python train.py --moe_layers=[0, 1, 2, 3, 4, 5, 6, 7, 8, 9, 10, 11] --routed_scale=1.0 --n_groups=4 --beta2=0.99 --weight_decay=0.15 --decay_fraction=1.0
Below are experts of layer 9 (counted from 0) of a mixture-of-experts language model. Rows are named down (a neuron's output weights, with its number) and show model dimensions 96-191. Each number is 200 + 20 x the weight over its row's rms, rounded and kept within 0 to 999.
Before each expert's rows: "comes before" lists some tokens at least twice as common just after its tokens as in all text. This comes from a sample of Wikipedia text that the model never trained on. Tokens count by the router's weight.

# expert 12
comes before: " |", ":", " of", " |\n", " (", "\n"
down0,202,221,199,205,186,197,174,225,203,242,180,187,193,205,244,207,208,199,222,182,213,191,195,191,164,184,210,188,232,146,225,181,246,233,199,212,206,172,219,219,179,170,211,194,205,190,211,216,203,189,213,201,173,172,257,193,216,215,210,189,213,187,185,213,161,171,192,201,213,203,220,201,197,228,214,186,222,189,232,182,187,200,171,200,216,185,160,168,182,171,210,200,210,219,205,181
down1,221,149,213,190,203,232,234,184,187,228,222,179,220,234,176,209,219,234,229,207,217,211,215,198,221,187,193,186,194,250,182,222,204,177,181,196,201,219,204,162,187,223,185,185,200,196,189,206,170,192,177,173,193,192,175,226,193,188,200,225,203,209,187,181,232,241,183,202,200,195,176,186,209,192,182,190,206,208,212,206,159,213,206,187,202,188,166,195,184,208,219,184,218,174,177,185
down2,192,262,189,198,218,160,225,205,163,180,206,190,200,217,184,214,220,183,215,208,205,254,178,200,213,220,203,201,198,179,181,227,195,221,213,182,203,207,228,205,175,178,143,235,161,217,175,200,186,209,213,188,219,244,177,198,159,184,199,167,220,193,216,207,200,164,207,184,196,172,205,212,227,196,232,163,204,211,234,166,230,186,196,197,227,228,206,238,217,191,243,214,208,165,196,174
down3,200,199,203,178,214,197,211,221,193,192,213,224,219,192,185,161,205,227,242,201,193,223,210,150,214,202,209,166,140,183,205,198,219,220,164,200,179,188,177,232,179,138,205,238,182,175,212,156,181,229,225,227,222,240,180,222,195,183,211,208,210,162,218,187,222,212,225,185,219,229,218,217,192,239,201,174,201,232,223,176,222,196,196,220,244,184,174,206,218,187,187,206,188,194,209,192
down4,214,212,220,225,221,204,235,195,216,205,173,194,195,214,190,183,219,218,228,173,178,183,211,168,192,193,175,188,192,199,187,201,182,207,218,206,206,161,177,212,185,198,185,178,174,217,200,164,231,231,200,194,204,201,199,199,169,198,194,234,193,207,235,196,231,185,205,160,235,236,195,248,181,200,226,187,151,189,187,184,212,240,201,230,232,188,204,229,190,205,230,218,181,210,209,195
down5,229,185,199,219,208,200,203,174,199,207,197,239,203,203,179,195,159,216,190,203,189,195,207,209,180,188,213,219,216,210,205,192,230,177,215,212,173,208,183,174,203,196,200,210,185,200,194,209,173,218,196,238,215,197,238,202,246,180,197,165,194,217,187,191,206,200,219,199,222,196,203,160,214,174,177,240,233,165,186,178,175,180,209,208,193,216,230,214,226,198,185,196,200,203,227,177
down6,219,194,228,191,227,208,218,175,222,188,185,178,192,212,216,214,185,187,210,207,213,209,187,216,191,192,220,192,232,200,161,222,215,195,192,141,244,200,180,206,182,174,211,195,216,209,214,211,168,228,237,243,205,189,196,188,185,194,230,236,199,259,194,206,191,197,164,222,174,156,213,190,181,205,204,229,174,194,215,200,188,224,201,210,169,208,232,208,181,181,180,241,207,219,227,168
down7,193,171,216,209,194,197,173,216,207,244,164,186,209,202,176,169,189,241,174,207,195,191,184,198,185,182,195,215,194,218,192,200,180,175,184,217,191,205,209,178,206,205,221,207,212,207,195,210,218,196,210,207,232,198,198,183,214,181,212,206,235,209,194,228,210,239,189,197,182,181,194,208,231,211,208,229,183,203,189,215,220,169,180,234,222,201,238,161,180,193,189,189,189,188,211,173
down8,210,224,169,177,209,187,195,198,205,212,202,211,207,204,190,216,207,232,223,197,211,198,182,212,201,203,170,205,239,177,239,189,221,227,174,201,212,194,160,184,204,174,204,191,210,213,205,213,203,203,197,197,229,177,200,173,192,218,159,154,219,203,217,224,224,174,213,174,230,188,185,205,184,224,228,207,214,170,201,169,208,215,209,208,214,157,194,222,165,202,204,187,209,196,227,198
down9,183,184,219,202,206,179,189,194,185,236,216,197,201,185,210,207,205,195,172,231,187,177,218,181,209,174,202,185,205,192,207,203,203,174,196,201,206,223,219,214,219,222,197,203,214,231,192,204,230,175,242,199,200,229,231,207,235,189,242,185,193,218,196,163,205,214,196,191,209,199,162,210,186,177,159,193,214,217,184,174,208,214,191,198,177,202,197,190,227,189,209,212,182,167,203,222
down10,217,173,213,196,237,200,219,179,221,243,217,180,195,204,209,211,199,189,219,197,195,221,211,204,188,185,228,176,198,209,183,200,205,214,243,172,243,168,165,192,232,214,193,174,199,235,190,205,186,236,199,215,202,205,195,205,266,202,192,213,193,206,179,211,206,183,195,232,214,224,210,179,209,212,187,170,174,195,214,209,173,207,224,201,167,204,217,210,209,190,198,232,180,211,200,201

# expert 5
comes before: " the", " a", " his", " an", " their", " its"
down0,178,208,215,208,172,175,215,225,212,213,206,222,206,191,205,212,207,220,208,169,165,229,205,199,210,188,218,232,203,226,195,236,205,256,185,166,210,186,253,189,232,236,202,187,203,200,193,169,220,244,199,194,211,201,233,188,184,207,188,188,186,170,235,204,192,160,179,203,210,208,181,208,235,154,182,210,201,188,207,175,198,191,236,190,176,219,212,209,204,180,207,188,171,217,233,213
down1,223,199,185,205,221,197,202,151,176,185,198,216,223,180,194,220,164,241,214,179,198,192,197,202,221,234,227,226,183,211,173,172,207,220,195,191,180,180,192,218,220,175,182,175,209,191,215,208,187,198,217,190,238,241,212,217,171,176,175,200,188,195,210,187,216,245,219,199,217,171,169,199,223,207,203,174,231,236,180,203,184,199,211,193,217,178,255,220,215,185,201,183,170,185,168,194
down2,196,264,221,194,162,191,207,187,244,222,203,201,205,211,172,211,225,189,210,240,218,220,171,208,214,191,180,206,193,230,210,203,181,185,205,208,181,219,193,171,194,209,209,207,216,236,240,200,162,195,202,193,203,187,202,191,196,226,195,183,196,236,169,202,205,190,205,202,198,187,215,172,235,212,219,186,157,215,192,198,159,247,210,168,181,212,204,197,204,189,218,238,175,208,211,207
down3,183,233,210,187,253,222,178,212,212,196,209,240,155,206,215,211,202,183,211,192,198,170,212,196,198,150,155,177,168,213,206,181,228,197,188,223,149,154,207,199,198,201,207,220,205,183,197,193,184,159,202,194,189,206,194,179,155,171,197,205,215,202,203,210,187,231,219,192,183,221,217,177,214,196,176,173,211,189,165,194,206,212,187,168,227,219,210,198,204,185,210,212,192,179,201,241
down4,150,240,197,208,176,177,221,181,206,213,180,207,187,221,235,185,217,199,189,201,159,197,168,186,166,208,190,209,194,212,170,222,209,173,194,210,212,175,227,181,179,197,198,184,213,199,214,179,164,199,212,175,176,203,186,176,244,196,179,209,218,222,180,217,214,171,232,191,184,166,240,194,199,207,212,183,205,223,209,226,206,193,209,222,185,180,224,213,209,216,182,207,212,188,177,204
down5,189,180,201,203,221,173,210,209,165,198,177,227,194,212,187,186,222,222,167,199,195,183,239,184,196,204,203,227,185,219,199,199,215,201,233,203,174,196,195,181,213,203,205,214,216,219,220,200,181,225,226,199,220,175,203,196,197,199,196,202,170,212,206,192,192,182,184,191,201,213,199,190,228,199,222,178,207,213,185,202,204,198,192,169,186,201,181,214,200,203,196,207,172,190,220,220
down6,214,223,178,227,230,225,218,163,211,185,237,200,225,188,192,215,190,198,185,205,199,217,167,199,196,179,173,194,185,219,216,207,221,182,180,199,219,179,186,180,182,201,213,211,158,233,195,206,218,208,201,210,248,193,195,248,143,142,224,209,193,179,176,226,214,247,181,238,170,191,212,212,215,225,194,217,198,203,201,181,192,186,216,219,191,220,204,153,224,175,179,187,186,174,230,201
down7,166,208,211,211,193,238,203,196,173,181,193,150,159,217,201,235,217,220,216,209,204,220,222,212,182,170,175,231,227,223,232,238,217,239,194,214,215,191,179,173,187,226,199,189,187,195,191,213,214,210,191,168,206,211,203,204,236,264,193,198,186,224,165,167,222,184,178,217,231,168,229,247,190,234,190,185,229,191,174,182,194,227,212,218,191,206,175,201,193,215,196,207,214,212,220,222
down8,185,199,204,228,221,212,208,210,219,164,213,218,184,204,201,191,204,197,193,207,200,162,193,169,224,234,226,214,209,227,217,243,181,218,192,158,220,166,170,185,171,189,197,212,214,195,189,227,185,238,206,195,193,165,180,209,197,199,209,206,191,189,227,217,200,174,206,224,193,214,200,216,219,206,195,203,168,228,184,207,188,185,161,234,175,236,185,219,206,187,161,209,194,188,227,213
down9,205,197,218,199,211,183,183,195,208,205,219,164,198,232,198,175,188,191,181,180,223,205,194,196,214,171,160,166,196,221,232,160,201,179,197,206,182,206,156,232,207,179,203,198,189,186,202,201,193,221,205,210,187,166,168,169,235,168,224,168,196,215,205,200,198,165,193,228,216,217,233,207,211,242,196,209,217,205,203,200,188,188,200,209,182,193,197,178,215,179,175,186,202,176,204,175
down10,187,169,213,179,206,210,196,197,231,215,202,195,192,194,210,214,204,201,176,174,198,176,221,180,230,206,203,206,208,241,168,210,228,182,190,201,204,183,207,189,205,194,206,146,229,191,185,196,216,217,192,197,194,186,181,224,180,180,219,232,179,179,203,211,197,183,228,199,206,227,210,168,216,188,177,153,190,174,198,171,173,191,181,186,188,198,207,182,204,202,198,222,216,192,203,232

# expert 14
comes before: "1", "2", "0", "9", "8", "3"
down0,199,240,172,204,217,192,202,196,213,155,212,230,204,206,191,164,210,227,189,152,233,208,201,170,232,200,191,231,196,188,210,199,229,226,153,201,220,162,193,197,223,188,226,196,198,204,240,221,170,220,175,235,213,206,208,221,199,222,199,201,190,210,189,219,168,175,237,214,208,204,203,165,195,199,164,189,213,220,190,202,192,167,201,206,188,183,205,230,170,171,205,182,169,197,192,192
down1,192,204,208,209,160,212,201,180,156,183,188,204,235,193,142,199,227,205,241,227,219,207,180,202,189,196,190,209,196,205,244,183,209,197,223,198,229,174,203,213,168,165,186,178,177,190,200,228,196,193,220,200,193,163,197,199,201,230,188,205,187,215,217,211,211,185,213,169,229,199,230,165,192,180,194,175,185,201,208,200,192,208,207,201,231,194,194,187,208,232,201,180,175,222,226,226
down2,240,203,154,207,205,223,193,174,172,183,168,229,195,195,164,222,192,234,204,165,228,237,174,191,214,207,209,229,184,195,197,211,183,190,200,182,221,187,181,198,208,223,198,168,196,215,191,214,200,183,199,214,173,206,182,211,198,179,182,224,210,239,217,180,180,198,201,216,212,254,200,190,186,202,226,207,200,213,206,197,176,195,182,232,205,197,188,227,217,186,177,195,183,177,184,192
down3,182,196,173,223,190,198,194,208,168,201,196,194,216,210,183,162,169,203,231,152,215,191,189,199,187,189,222,234,192,231,216,170,210,188,210,229,174,198,175,214,181,189,238,200,210,168,169,229,171,203,177,231,195,229,176,223,241,229,213,202,231,171,188,214,187,209,186,210,217,213,206,189,187,195,179,203,185,183,215,209,216,182,166,175,191,226,207,182,194,190,151,200,212,231,250,240
down4,202,205,184,207,235,195,219,204,234,198,189,216,181,201,206,182,196,188,186,204,195,172,190,242,206,215,229,207,200,205,216,216,231,209,198,186,198,208,195,163,225,215,181,162,226,222,197,172,212,177,188,190,238,215,228,220,230,228,187,170,198,192,199,218,198,205,211,189,223,181,218,200,200,196,207,206,181,184,181,202,218,208,225,146,186,209,179,218,193,206,182,205,198,203,218,171
down5,208,211,198,194,189,195,183,190,199,167,227,176,191,170,216,204,192,181,177,204,189,195,217,224,186,224,201,144,175,176,222,185,202,193,159,224,175,243,176,242,192,198,183,192,211,191,153,206,199,166,213,178,195,166,227,195,232,182,194,212,213,202,217,187,215,207,183,233,202,201,191,180,197,161,201,182,216,223,181,195,221,189,200,206,193,170,194,207,209,216,165,201,218,185,217,213
down6,184,205,197,172,186,196,196,227,190,179,187,212,206,235,160,194,220,224,204,218,221,193,218,203,180,209,187,200,197,217,213,196,212,178,210,222,186,218,238,237,173,194,201,202,182,200,221,208,185,189,220,228,213,226,211,234,217,246,201,193,186,147,198,222,201,211,197,181,188,201,232,214,215,181,250,216,181,200,197,189,171,186,200,209,249,189,217,182,229,190,190,216,209,199,225,167
down7,200,194,211,197,202,151,220,207,228,196,185,221,223,176,188,189,190,219,221,191,235,208,165,217,202,169,201,196,201,190,173,215,220,223,196,164,218,193,191,200,171,190,193,210,187,208,200,174,225,204,180,187,219,144,167,206,209,214,179,179,173,205,172,212,201,220,201,176,230,244,206,213,242,194,253,241,231,183,172,225,219,170,202,188,188,229,220,212,232,212,210,204,172,196,234,200
down8,204,199,186,189,227,220,179,195,186,224,186,207,197,205,246,193,204,211,218,181,192,207,206,179,192,185,209,158,227,195,191,181,179,211,253,208,195,207,191,201,219,184,193,242,180,173,193,210,207,180,156,174,190,221,196,188,198,186,196,214,206,204,198,219,175,196,185,225,187,216,206,242,192,221,187,217,198,201,203,211,179,195,172,202,217,180,229,212,183,197,165,205,185,195,203,202
down9,217,192,223,168,208,152,173,195,218,216,165,191,222,184,233,272,181,201,179,239,192,187,176,198,214,156,200,211,216,257,245,209,213,186,197,191,198,201,207,185,209,184,174,193,189,214,177,200,175,217,237,194,199,192,199,169,203,244,191,207,183,221,181,203,200,208,209,220,198,227,173,165,157,207,227,193,186,188,179,207,221,196,200,228,188,205,196,208,196,208,153,225,228,216,205,215
down10,214,207,196,225,227,178,217,227,183,226,216,222,201,194,190,200,240,139,198,186,192,202,189,208,197,187,208,164,201,240,197,202,172,181,207,200,152,221,201,216,220,198,194,168,184,200,209,202,224,221,189,198,254,207,203,214,163,210,233,213,176,158,195,206,206,202,201,211,188,213,192,229,230,212,203,146,230,196,174,207,204,208,153,226,235,207,180,206,159,175,182,197,191,200,233,206

# expert 4
comes before: ",", ".", " and", ".\n\n", " of", "\n"
down0,224,186,192,216,199,219,204,241,153,182,200,203,191,210,197,234,217,189,216,201,186,201,193,216,210,180,218,151,216,199,186,189,197,157,205,186,198,195,193,196,148,212,167,207,204,182,227,174,201,224,206,210,202,239,173,200,144,242,183,189,186,208,213,217,208,215,200,163,208,173,234,217,187,192,213,170,158,199,239,173,271,222,229,202,220,188,208,203,192,198,224,212,193,211,201,174
down1,220,188,203,197,163,185,168,214,159,189,188,183,170,180,222,206,155,217,207,214,212,182,194,188,187,218,215,183,190,200,234,222,230,236,202,187,188,195,188,194,224,210,210,178,210,223,211,231,163,196,200,202,208,196,198,187,206,193,207,201,191,249,152,218,202,166,192,240,197,215,198,165,184,242,163,194,219,208,214,225,181,187,196,224,184,186,229,185,230,176,172,190,225,169,175,186
down2,223,203,215,201,167,213,192,189,217,236,215,144,208,181,197,188,210,214,193,221,209,192,198,228,203,205,209,174,202,199,167,208,179,205,191,219,202,171,184,201,226,185,204,159,157,216,198,211,224,193,179,190,218,168,161,160,188,191,200,198,201,204,211,190,207,212,248,235,197,186,181,201,223,198,225,217,187,154,198,227,174,211,199,206,190,199,201,206,213,197,224,180,212,222,200,218
down3,200,195,214,199,191,207,194,191,179,221,172,217,225,189,205,221,208,248,200,185,226,170,225,232,181,200,225,227,201,198,232,187,161,205,214,215,197,194,187,175,232,226,193,166,173,203,179,213,212,173,227,197,242,218,171,179,228,207,182,190,208,209,200,164,191,201,220,200,168,191,177,189,210,191,210,217,189,192,210,216,158,216,199,192,183,180,187,223,205,212,192,196,218,197,221,198
down4,213,197,208,198,217,256,167,216,202,243,217,190,190,209,204,187,211,168,171,201,186,187,165,226,248,210,197,187,186,198,206,211,233,201,197,228,205,197,206,228,201,204,204,220,207,164,205,190,184,176,167,189,180,167,224,206,193,202,190,225,191,183,189,202,208,195,193,196,175,167,204,216,168,162,196,182,187,212,208,208,167,196,242,176,208,199,220,195,192,218,202,179,184,206,196,177
down5,197,211,216,205,219,195,210,208,186,232,187,204,206,248,194,242,213,227,205,198,209,213,234,210,218,226,168,212,179,179,210,204,231,215,244,208,227,187,204,202,210,174,166,218,204,214,192,187,245,220,157,214,197,210,199,178,199,212,234,194,162,193,187,205,205,170,197,187,211,207,208,201,181,256,230,175,162,212,198,205,205,226,225,224,218,207,195,174,192,219,203,199,186,198,180,186
down6,178,199,207,233,188,173,183,147,197,208,213,185,202,183,227,225,192,183,217,227,187,183,237,196,209,207,208,215,208,184,214,214,192,237,202,201,236,212,188,211,199,199,190,190,201,158,170,209,206,193,229,169,184,222,215,213,218,226,185,178,192,210,203,207,192,208,191,206,192,240,218,187,200,191,219,198,166,170,187,195,207,236,208,223,227,251,197,216,225,203,213,209,220,180,190,201
down7,205,192,192,190,215,171,209,238,191,197,219,204,202,161,196,192,205,185,221,193,190,170,170,174,184,188,240,174,217,217,193,181,185,193,202,202,206,243,185,195,162,236,187,153,208,199,174,208,193,197,186,230,217,209,222,233,203,181,196,200,175,171,236,192,200,218,197,214,197,228,217,162,171,180,189,214,244,208,223,183,190,187,195,228,249,181,197,181,183,220,210,174,212,192,226,179
down8,207,168,193,206,190,198,180,215,174,213,223,217,252,197,205,248,181,186,196,193,213,174,207,181,236,188,188,215,224,175,198,223,172,222,205,202,180,215,202,199,182,190,184,191,243,167,201,212,201,201,250,207,206,210,249,224,215,203,173,214,227,168,193,162,217,223,178,189,190,173,207,218,218,174,203,224,215,219,208,202,198,198,199,239,203,254,170,229,158,213,213,226,223,218,215,187
down9,208,175,191,218,228,208,199,206,227,220,228,207,227,197,192,197,212,218,217,236,213,190,229,205,195,156,183,202,178,178,216,180,198,197,209,222,182,213,221,201,157,194,193,212,211,207,195,202,194,201,201,180,208,238,206,227,171,165,171,213,172,195,192,205,236,215,184,173,234,175,223,224,220,195,204,188,201,218,176,185,201,183,196,212,241,191,162,194,217,210,209,217,173,205,192,187
down10,198,217,210,194,223,238,184,175,200,188,174,205,195,209,212,180,187,187,186,190,212,231,200,174,252,210,172,195,196,196,178,252,166,186,194,203,253,176,197,236,196,207,183,184,173,202,216,163,217,199,178,205,189,172,174,200,185,212,207,219,173,176,210,218,218,185,195,218,192,196,218,203,188,198,197,194,203,215,183,182,170,195,223,233,185,186,192,177,194,191,195,189,175,209,187,194

# expert 9
comes before: "9", "2", "1", "0", "8", " to"
down0,197,212,175,194,260,207,197,220,192,183,200,186,224,198,203,204,186,186,193,182,166,183,236,172,192,212,225,222,162,206,177,220,189,214,200,172,196,212,193,198,178,174,189,181,193,209,161,195,191,183,227,200,230,209,190,197,186,199,176,199,198,169,195,191,221,185,193,185,196,189,213,219,215,202,199,193,206,176,193,201,193,200,202,222,231,217,203,237,214,193,207,233,207,196,216,194
down1,215,215,226,208,224,175,216,195,178,203,182,196,177,173,242,168,171,173,196,183,182,200,241,210,195,182,236,171,226,230,217,188,233,215,170,231,220,212,188,196,213,187,264,188,196,212,216,233,200,186,181,186,224,219,220,182,245,213,193,174,225,222,185,203,190,177,207,222,200,198,184,193,193,234,173,204,185,195,196,222,190,216,162,192,174,215,200,206,187,181,172,213,174,195,188,210
down2,151,229,217,223,210,220,240,219,215,188,223,198,205,209,182,200,230,196,188,200,208,239,205,240,188,218,156,199,181,196,195,211,173,209,187,213,209,195,214,159,180,194,191,232,165,217,187,171,190,197,188,238,204,155,180,221,151,203,190,153,237,166,192,202,224,222,240,179,208,194,202,220,196,203,209,226,172,192,212,191,175,163,194,205,203,191,181,198,248,206,184,192,176,236,222,172
down3,235,175,169,242,212,195,171,227,171,194,202,195,194,195,222,162,202,186,187,199,231,217,184,204,228,205,226,212,171,185,210,195,215,198,166,215,210,250,208,211,214,215,194,172,199,191,182,213,179,160,203,180,202,168,188,202,177,202,171,212,214,222,183,192,201,200,209,192,183,188,211,203,221,204,182,155,208,199,186,192,210,194,184,179,224,196,209,191,235,199,164,208,216,226,184,214
down4,187,210,168,187,176,181,189,181,187,232,199,230,227,177,220,188,158,200,193,182,230,194,153,194,228,160,237,173,186,189,214,186,202,173,214,184,171,208,226,182,201,200,170,213,175,208,156,207,178,197,199,178,230,210,192,187,214,204,198,179,179,195,213,182,195,203,237,228,201,214,166,162,162,175,231,223,208,210,216,191,219,197,203,194,201,187,212,177,210,213,220,198,208,169,234,218
down5,202,224,218,209,212,216,207,187,210,196,198,224,213,221,180,190,240,205,214,209,205,227,203,173,217,204,185,224,191,199,200,212,181,201,198,222,179,232,190,199,155,159,192,255,186,204,145,201,176,174,201,219,218,222,158,229,226,168,199,200,179,190,213,206,214,188,190,203,181,195,207,184,200,208,225,179,169,205,194,199,238,187,219,225,225,180,205,196,190,205,171,187,182,226,189,191
down6,199,166,201,203,194,197,232,169,220,223,217,222,188,198,235,187,191,181,194,205,184,203,204,176,219,183,223,191,193,193,203,184,224,203,187,208,190,245,219,220,201,193,206,180,196,181,207,211,225,228,164,236,218,175,225,222,184,183,216,204,184,192,221,225,193,196,214,186,217,192,194,216,225,162,203,206,200,191,191,136,183,195,209,236,182,184,198,223,178,185,201,221,199,201,188,190
down7,216,203,208,147,219,193,193,210,164,206,211,235,238,184,218,182,150,198,202,183,190,171,199,208,172,175,191,176,198,202,213,187,214,208,208,165,216,158,211,178,184,209,179,211,201,209,192,215,205,192,188,196,194,209,223,227,225,183,211,210,198,168,182,210,212,214,203,158,233,199,203,209,197,204,181,210,213,175,205,217,243,182,220,219,203,174,166,253,220,209,221,215,210,277,189,204
down8,192,190,165,189,244,210,202,202,206,195,248,211,187,181,169,243,196,211,234,195,240,160,230,184,215,209,216,220,172,196,201,205,178,194,175,145,185,175,189,174,179,239,211,174,197,195,199,214,191,199,220,172,246,235,205,216,173,219,178,206,181,213,211,216,155,174,184,209,162,156,225,207,202,196,189,206,192,201,202,171,200,216,215,197,217,236,206,200,183,210,173,210,199,233,208,226
down9,212,213,183,172,178,211,170,181,182,240,206,177,201,214,218,198,162,197,143,216,210,179,177,193,183,223,217,214,204,234,206,211,252,190,215,221,216,226,181,233,205,167,221,179,207,183,217,197,191,191,172,186,201,191,188,193,207,211,197,153,210,197,212,239,160,231,180,218,201,212,184,239,182,211,211,170,181,213,175,196,197,194,175,208,193,167,214,199,195,203,214,201,207,195,192,206
down10,212,213,216,229,196,225,189,226,181,194,233,216,196,202,240,204,209,194,217,183,186,221,195,187,184,181,222,186,205,187,184,199,182,179,194,210,251,211,221,180,217,192,184,172,214,181,192,201,206,222,209,221,201,197,218,225,229,206,198,166,235,208,190,214,205,210,206,187,209,234,186,228,218,172,211,228,219,203,190,183,197,180,192,182,179,217,184,219,190,210,203,214,231,185,166,200

# expert 0
comes before: "|", " ", "-", "1", "3", "2"
down0,229,205,198,195,196,195,212,217,225,212,228,216,203,176,189,198,178,217,222,186,206,198,220,200,179,193,180,204,200,228,174,267,183,201,185,185,195,159,178,189,199,226,179,207,203,192,185,149,184,107,228,173,178,185,214,216,198,214,194,215,208,159,206,183,239,187,223,182,204,169,214,219,202,204,191,209,158,159,196,191,159,203,207,217,205,204,214,205,203,192,211,214,169,203,174,209
down1,206,213,181,221,184,200,149,175,200,210,209,186,207,245,207,205,206,199,176,185,157,196,218,212,228,228,186,209,203,176,191,189,175,223,204,181,173,174,206,192,200,203,195,199,154,217,213,228,236,183,228,186,168,230,195,219,218,194,203,192,253,187,199,181,188,220,189,200,188,150,190,170,196,196,169,214,223,196,228,204,196,156,194,212,162,195,181,188,214,187,200,204,200,197,221,194
down2,222,186,236,204,186,167,224,201,183,190,188,178,219,203,156,166,216,182,218,249,227,206,170,226,195,208,179,200,163,191,196,200,208,198,189,235,184,159,214,186,191,160,188,194,218,215,175,202,194,204,195,256,224,230,225,190,194,204,209,179,213,200,204,176,197,240,190,192,205,229,207,222,202,215,199,191,200,205,229,198,176,138,202,185,189,197,212,208,205,171,169,217,188,227,173,194
down3,189,170,199,204,203,202,176,221,200,197,183,233,187,167,222,189,198,186,161,203,231,167,189,205,177,185,215,221,176,181,202,172,222,162,216,192,226,203,212,175,197,179,174,203,208,201,215,198,208,189,221,182,189,195,240,181,232,214,198,180,169,168,207,222,178,212,182,183,191,211,178,208,181,208,191,219,180,201,193,184,231,199,214,187,199,188,185,234,221,187,154,186,201,204,182,180
down4,191,151,213,199,237,226,214,195,213,178,198,207,205,184,191,181,225,228,224,216,190,193,182,207,196,176,181,241,182,199,202,167,179,232,213,206,204,181,185,184,189,199,166,218,159,180,206,198,203,175,216,152,230,217,204,194,183,219,197,216,185,190,210,157,221,188,190,191,192,210,232,206,201,167,204,183,175,193,181,183,208,213,197,233,216,152,188,188,188,209,229,180,208,223,217,201
down5,200,195,174,227,207,245,166,243,213,222,179,226,187,193,216,218,174,217,210,207,196,182,197,195,208,226,199,224,192,220,155,190,199,203,186,220,209,180,202,187,176,202,193,161,183,176,227,151,214,190,195,219,211,192,202,227,173,188,159,194,234,202,212,207,192,221,202,170,227,209,204,202,204,205,214,208,241,221,243,206,207,184,206,215,188,159,161,222,214,221,206,194,198,169,222,200
down6,181,211,236,166,189,202,181,233,195,216,180,188,157,230,231,188,205,216,200,204,225,205,173,184,211,221,207,208,166,204,215,194,204,179,181,208,191,206,224,187,199,190,194,180,212,164,172,233,201,236,223,197,204,188,195,185,165,180,216,206,164,204,206,180,183,194,179,200,206,187,186,218,226,176,159,190,204,223,212,185,203,217,182,183,218,200,213,198,150,224,190,201,173,191,176,221
down7,210,216,202,170,236,234,174,187,198,197,178,212,192,177,186,211,180,212,198,192,167,195,244,167,214,192,206,178,198,218,171,198,158,194,207,184,217,219,213,205,192,194,206,188,164,210,239,235,228,180,212,190,236,198,235,174,214,198,179,212,230,156,199,232,202,173,165,198,208,186,228,219,192,219,205,197,171,179,195,204,152,202,157,209,194,193,241,205,181,166,225,220,219,231,210,196
down8,190,210,215,227,188,207,237,208,220,234,217,182,218,212,182,220,237,201,205,193,157,189,206,197,206,199,200,197,191,202,229,193,171,201,204,171,169,190,210,191,230,191,197,210,193,234,203,197,186,218,223,238,210,156,228,223,200,172,220,199,199,209,197,211,216,192,210,184,181,239,185,182,207,187,209,252,206,170,185,220,186,200,190,187,192,234,201,225,224,217,235,205,203,168,195,215
down9,166,217,237,195,222,196,204,212,189,195,177,178,174,181,179,228,174,185,205,239,213,131,208,196,175,180,206,200,201,216,191,191,232,181,236,165,210,213,203,196,179,220,225,182,202,198,214,165,213,194,188,155,222,197,226,199,179,194,226,196,196,212,225,197,209,180,219,191,191,230,165,209,182,177,209,195,186,196,167,182,178,207,185,200,175,213,175,208,174,187,194,198,181,167,175,217
down10,206,152,168,225,246,196,233,198,174,171,209,200,169,225,205,205,225,183,191,159,206,207,188,180,193,198,198,201,186,230,208,203,206,236,241,207,230,198,172,178,188,218,211,224,198,208,186,202,239,201,205,226,188,214,197,234,180,215,210,203,189,175,178,179,225,164,184,214,211,223,208,225,202,205,193,197,200,209,177,228,214,214,198,176,223,196,174,179,204,223,213,187,183,192,177,197